{"d_shared_expert": 0, "moe_layers": [0, 1, 2, 3, 4, 5, 6, 7, 8, 9, 10, 11, 12], "normalize_top_k": false, "beta1": 0.95, "steps": 10615, "dataset": "wikipedia_en"}
Below are experts of layer 4 (counted from 0) of a mixture-of-experts language model. Rows are named gate (a neuron's input weights, with its number), up (a neuron's input weights, with its number), down (a neuron's output weights, with its number) and show model dimensions 0-255. Each number is 128 + 24 x the weight over its row's rms, rounded and kept within 0 to 255.
Before each expert's rows: "gets" lists some tokens that make up at least twice as much of what it gets as of all text. This comes from a sample of Wikipedia text that the model never trained on. Tokens count by the router's weight.

# expert 15
gets: " |", ".", ",", ":", ";", ")"
gate0 [124 142 132 138  90 132 125 136 137 128 105 143 113 173 121 144 108 121 146  95  83 116 119  96 124  85 146 102 146 111 123 128 182 102 165 205 150 136 117 111 135 172  90  79 123 134 103 114 140 120 148  85 170 128 133 152 133 127 142 158 118 139 125 128  67 120 132 139 101 116 126 169 123 110 126 111 118 143 129 109 101 139 118 125 165 145  87 106 117 142 113 105 145 146 131 139 199 105 125 147 140 118  81 146 101  94 117 129  95  94 100 116 167 171 147  90 116 101 117 112  99 134 145 152 107  90 109 149 151 144 163 102  89 144 169 140 120  90  90 156 101 134 110 141 100 123  87 142 143  91 176 121  94 140 147  94 100 129  91 106 103 121  84 148 136 144 106 134 139 124 109 135 126 154 125 149  86 149 114 128 166 106 163 141 152 134 177 123 114 153 104 169 125 128 102 130 113 145 148 163 154 127 132 109 155 117 127  97 128 124 117 154 128 144 151 110 145  73 133  97 136 116 165 142  78 127 158 129 128 146 116 102 134 111 117 116  96 152 150 174 131 112 140 142 138 121 110  69 147 141 129 124 105 127 136 134]
up0 [141 111 123 122 176 132 135 128 125 125 152 122 138  85 134 120 150 138 118 158 150 137 136 165 147 162 126 161 116 155 132 131  72 145  90  68 106 123 131 148 116  87 169 166 133 129 138 132 116 135 103 169 103 113 125  97 121 115 110 104 142 126 115 106 186 132 128 133 149 152 130  76 131 124 137 136 126 118 127 148 150 115 140 146  79 112 167 152 138 134 136 155 107 102 127 132  45 143 134 110 111 142 175 110 170 162 146 127 159 155 150 153  95  81 106 163 129 160 157 138 141 130  99  92 146 153 147 109  96 119  81 151 179 117  91  92 133 159 160  91 143 115 147 122 151 149 174 132 120 173  89 129 159 109 107 166 166 138 151 155 158 129 170 113 112 118 141 124 126 134 139 130 126  82 134 110 163 101 140 139  97 156  98 114  97 112  77 121 136 135 145  89 118 136 152 135 135  93 101  71 105 126 127 144 111 142 152 159 129 132 133  98 128 113 123 144 120 183 131 146 112 155 103 137 177 130 104 124 144 100 153 139 110 127 133 139 157 109 118  88 133 159 109 110 123 140 141 170 117 123 135 117 142 127 125 133]
down0 [134  99 123 171  80 149 111  99 116 129 154 154 161 138 162 164 137 149 105 147 111 118 146 143 169  82 127 102 172 156  99  98 143 171 108 137 128  92 153 137 146 112 110 131 141 116 104 115  98  99 157 141 150 155 145 112 156 109 140 155 124 105  88 110 124 131 115 126 138 146 162 146 175  96 149 136  97 129 141 145 142 134 139 103  90 115 139 126 110 147 162 133 130 113 104  82 178 106 125 109 156 121  89 129 136 126 134 112 138 159 139 118 113 116 130 113 169 115 143 119 165 144  94  95  92 122  93 129 147  80 106 117 137 101 120 116 100 150 150 165 139 163 167 178 101 113  85 158 112 108 148 100 147 125  81 124  91 116 131 112 129  95 139 120  81 127 147 129 136 136 141 144 122 179 115 113 148 172 125 124 130 128  69 139 129 108 126 162 181 122 146 112 102 122 150 117 107 115 109 101 116 156 152 126 155  91 109 182 129 130 130 170  99 142 129 182 117  83 146 152 132 129 153 117 114 129 124 138 116  89 106 162 126 103 150 150 148 146 143 115 169  94 168 148 138 169 142 120 145  83 118 143 129 116 126  90]
gate1 [125 141 116 127 112 126 127 111 129 153 105 188 104 141 126 119 133 109  98  91  95 126 161  89 198 138 133 130 142 132 146 139 109 147 143  76 129 103 104  93 124 143 111 118 127 177 152  66  91 122  86 120 116 121  88 117 132 137 113 155 139 112 177 130 129 144 125  99 148 133 117 117 137 162 164  95 168 133 181 115 136 141 136 121 137  88 129 128 138 136 120 137 139 129 114 130 107 128 102 100 124 102 126 126 203 143 104 135 141 105  97 138 101 120 155 167 135 142 120 119 152 117  80 153 162 104 145 113 118 101 150 160 138 122 124  98 119 106  94 164 138 137 117  98 111 110 163 164 130  77 108 156 123 118 103 102 152 115 167 122 114 100 134  87 101 127 140  90 134 125 107 133 159 158 155 103 144 122 143 105 109 134  83  81 125 127 135 133  60 145 118 117 147  88 131 101 171  83 107 142 125 126 141 131 155 171 135 130 127 115 101 118 132 130 141 115 135 121 129 132 154  81 170 149 147 117 147  76 145 134 168 156  92 111 103 123 105 133 172 112 133 153 155 141 137 145 153 181 104 168 128 132 115 144 127 119]
up1 [120 132 123 127 116 135 138 118 131 147 110 184 104 143 115 129 128 105  92  68  87 124 154  86 201 132 140 125 145 141 141 143 108 140 133  95 126 122  94  87 118 140 109 116 118 188 151  69 102 126  98 126 112 136  96 135 140 142  93 152 148 112 169 124 126 152 128 108 143 134 111 118 128 166 159  86 170 127 160 118 135 134 120 132 140  84 123 129 137 127 102 133 138 127 103 125 129 143  84 104 126 100 124 120 205 135 115 128 153 122 103 146  95 117 142 163 125 143 121 123 155 119  63 173 154 119 139 101 141  99 147 157 129 123 125 104 125 101 110 159 132 119 111  82 102 108 148 166 133  93 130 150 122 128  94  82 139 122 167 119 116 111 151  85  99 123 134  88 126 121 100 130 154 141 159 125 135 134 142 110 114 137  87  86 125 131 115 125  66 134 107 113 132  97 103 105 181  68 103 141 120 124 136 133 141 165 132 132 127 121  99 117 128 135 151 107 126 121 139 132 154  95 151 153 139 117 140  88 146 134 170 168  95 114 116 133  99 134 170 114 136 163 170 129 134 142 171 164 119 175 129 149 101 128 121 118]
down1 [136 136 108 116  99 162  92 101  83 147 114 103 122 162  99  95 119 120 120 111 120 104 135  97 143 163 122 146  85 110  99 168  91  89 159 120 137 167 138  57 133  83 138  80 116 135  98 156 160 152 154 124 129 124 145 129 111  80 118 129 140 122 128 141 120 135 186 109 102 151 116  96 105 101 170 139 162 167 133 173 163 131 103 132 118 105 107  99  92 146 110 102  80 139 146 120 187  49  91 104 101 101 129 140 122 111 134 138 144  99 120 121 132 140 100 140 142 128 113 150 150 152 129  84 131 168 180 120 147 107 145 133 134 142 110 134 157 166 107 143 128 142 104  91 143 146 165  98 139 152 100 148  97 125 120 117 124 141 141 160 114 136 121 124  88 159 161 133 177 145 109 105 125 102 127 162  97 139 125 119 117 135  92 113 139  89 119 118 167 139 149 151 107 125 147 133 112 129 156 121 142 110 100 111 154 117 122 103 128 146 149 125 129 108 148 140 149 133 127 143 170  89 151 176 146 148 112 101 137 129 133 152 106 164 122 130 110 144 141 134 113 138 153 140 149  99 168 162 118 151 123  83 117 127 108 121]
gate2 [143 133 148 139 125 141 132 109 161 116 156 127 139 180 163 144 134 117 132 120  93 157 131 140 151  99 119 118  80 113 116 104 167 133 101 148 132 104 120 178 115 132 103  99 109 117 138 106 127  98 143  96 133 142 110  99 120 118 122 101 114 113 144 157 126 122 116 167 120 167 129 115 104 100 145 131 140 213 114 134 112 103 131  73 122 167  86 179 118 101 129 158 123 166 152 137 148 113 127 151 138  96  97 138 156  92  92  98 148 131 121 142 200 111 121 181 107 117 154 163 131 115 115 103 111  71 117 148 132 138 111 140 122 129 127 105 114 144 110 160 132 111 137 173 118  90 145 143  90 132 116 100 152  94  96 129 129 141 139 116 183 128 156 142 144  92 146 115 123 119 119 122 135 128 186 114 133 172  67 164 105 125 100 105 110 104 130 127 114 152 107  79 121  91  99 143 124 145 146 161 141 152 102 137 128  90 120 136 135 133  97 159 133 102 156 103 159  91 122 100 149 116 126 136 100 152 137 138 145  82 110 127 137 123 131 138 102 151 129 128 123 138  97 117 154 102 142 116  66 145 176 113 131  98 139 132]
up2 [111 122  98 110 141 120 121 136  94 139  82 124 118  66 102 116 122 137 133 135 167  85 121 118  83 141 145 134 181 142 161 162  94 112 159  98 132 126 125  83 139 132 151 168 150 137 125 146 120 157 128 159 130 115 140 144 134 139 133 132 136 134 129 106 131 131 140 110 121  99 113 144 146 153 116 134 118  43 141 121 144 144 127 173 142 110 164  73 138 149 122 105 130  90 107 106 102 151 119 102 112 148 155 119 106 168 153 150 112 125 122 111  65 149 132  87 155 133  99 106 141 147 148 153 142 178 141 103 118 120 135 111 140 129 121 147 141 132 142  85 118 136 123  91 149 167 124 122 167 118 145 160  93 170 161 131 131 119 126 133  74 131  99  92 101 157 114 138 134 136 137 138 124 121  86 140 125  73 181  94 161 132 155 153 145 165 126 122 143 106 159 170 122 170 161 121 138 109 103  98 117 102 146 128 126 164 134 118 110 124 150  94 123 146 107 150  99 188 128 171 116 132 129 108 154 105 123 130 102 173 147 138 120 145 131 121 147 108 129 119 142 119 169 149 119 150 113 147 192 115  88 147 134 159 113 114]
down2 [109 125 143 122 171 156 171 148 131 128 157 128 155 157 104 194 169 112  88 126 127 160 113 118 115 134 122 103 172 120 124 131 129 149 119  98 108 137 120 119 131  93 110 113  95  86 118 111 136 100 111 104 128 140 114  89 122 176 169 140 121 107 119 154 137 164 137 104 126 131  98 127 142 134 105 145 154 193 161  96  89 128 104 137 153 136 149 134 137 134 133 164 118 137 122 136 134 170 156 107 169 100 131 142 134 121  94 110 151 166 125  49 146 140 153  70 139 135 123 129 117 150 107 178 108 106 134 186 119 124 118 156 130  94 125 136 104 103 128  90 118 141 142 145 143 130 124 122 140 168  89 117 122 130 145 126 121 142 121 135 115 143  98 124 110 128 117  77 152 134 119 116 105 160 136 157 146 141 111 139 129 139 202 114 140  77 103 138 154 127 131  99 143 130 140  82  89 127 162 110 139 147  91 108 128 124 135 147 105 143  88  73 135 113 127 132 120 137 109  94  97 123 147 100 112  93  99 112 118 142 149 116 132 138 151 105 136 129 121  86 107  97 168 168 108  87  83 177 125 117 143 136 134 112 132 169]
gate3 [ 52 133 111 174 111  83 106 126 151 139 127 110 120  70 132 142 102 116 120 153 100 111 136  92 125 144 117 133 178 146 160 133 129 141 152 135 112 127 131 135 154 136 111 111 132 112 160 121 162 133 127 111 136 158 127 157 119 140 141 125 152 138 112 147 116  97 141 103 125 137 115  98 114 115  95  81 145 134 121 104 173 160 164  73 143 105 117 122 134 163  99 131 166 146 111 167 132 163 137 103  87 172 113 128 116 142 128 154 147 149 117 114 117 156 131 123 140 120 142 114 114 154 137 137 110 132 123 143 135 163 148 136  80 164 135 130 122 153 188 137 132 121 133 115 115 115 115  78 145 129 112  98  89 127 150 115 114 133  99 170 108 108 138 145 120  89 103  95 137 109  89 121 136 131 111 131 125 118 131 158 151 154 202 104 159 124 132 115 130 159 104 120 148 121 139 103 123 146 119 132 117  92 143 116 113 160 139 164 119  49 179 155  71 129 135 130 119 113 115 107 160 102 124 131 123 112  84 102 115 123 170 165 137 121 113  92 126 110 135 115 130  89 138 125  95 168 144 170 183 123 160 150 132 100 159  84]
up3 [ 68 142  98 173 115  82 101 128 140 123 130 111 109  76 141 139 108 123 135 140 106 125 132  89 135 135 104 131 178 153 166 130 128 134 139 144 126 130 131 125 161 130 102 111 115 115 160 123 164 118 123 107 140 158 127 157 125 132 155 127 161 135 114 160 107  93 151 112 113 133 124 109 116 123  84  78 151 134 126 109 167 148 161  92 154 116 126 114 135 169  91 141 161 150 100 168 120 170 133 102  79 181 112 120 135 141 138 152 150 142 104 118 119 152 137 125 131 110 146 113 110 149 148 133 105 129 120 125 126 156 149 134  91 168 154 113 112 162 175 143 126 120 145 117 110 126 122  88 144 136 121  99  91 134 144 124 115 145  97 165 103 110 127 147 128  75  97 111 143 116  96 136 145 138 121 123 137 119 136 159 153 140 165  95 170 131 130 121 143 150 120 119 153 118 140 104 131 154 132 128 116  96 159 100 119 174 126 152 108  58 181 167  74 126 129 115 116 127 102  85 149  84 119 135 135 106  78  99 116 123 185 165 134 123 127  87 124 112 138 116 126 110 142 113  96 164 142 171 180 126 166 144 138 102 160  94]
down3 [138 162 145 146 112  65 120 134 166 174 135 140 156 107 101 130 138 166 130  93 134 110  90 130 161 100 173 112 142 153 139  84 124  85 159 115 117 114 131 144 165 133 111 118 122 150 158 134  93 142  96 120 112  82 133 130 131 160 105 125 120 162 133  95  77 117 103 141 104 135 114 120 128 145 129 136 150 120 139 130 119 150 124  99 125 173 155 153 123 147 173 140 131 157 110 140  95 152 141 136 100  98 158 125 112 120 163 156 126 134  96 105 120 118 151  92 155 133 147  68 127  95 112 130 135 162 113  98 126 161 135 110 113 131 160 108 144 133 107 137 126 150 104 118  94 140 127  71 123 110 158 133 124 122 158 127 122 117  74 138 158 155 171 107 139 166 118 146 111 138 132 134 132 108 141 116 134 124 141  97 125 148 115  93  95 118  88  56 117 154 122 129 160 173 120  91 129 116  71 164 136 121 165  95 190 102 100 106  93 147 112 151  76  90 120 114 129 144 120 130 122 151 119 145 147 120 171 128 137 103 141 128 129 135 131 156 122 115  69 144 130 156 103 131 138  91 117 141 140 115 118 139 147 123 140  65]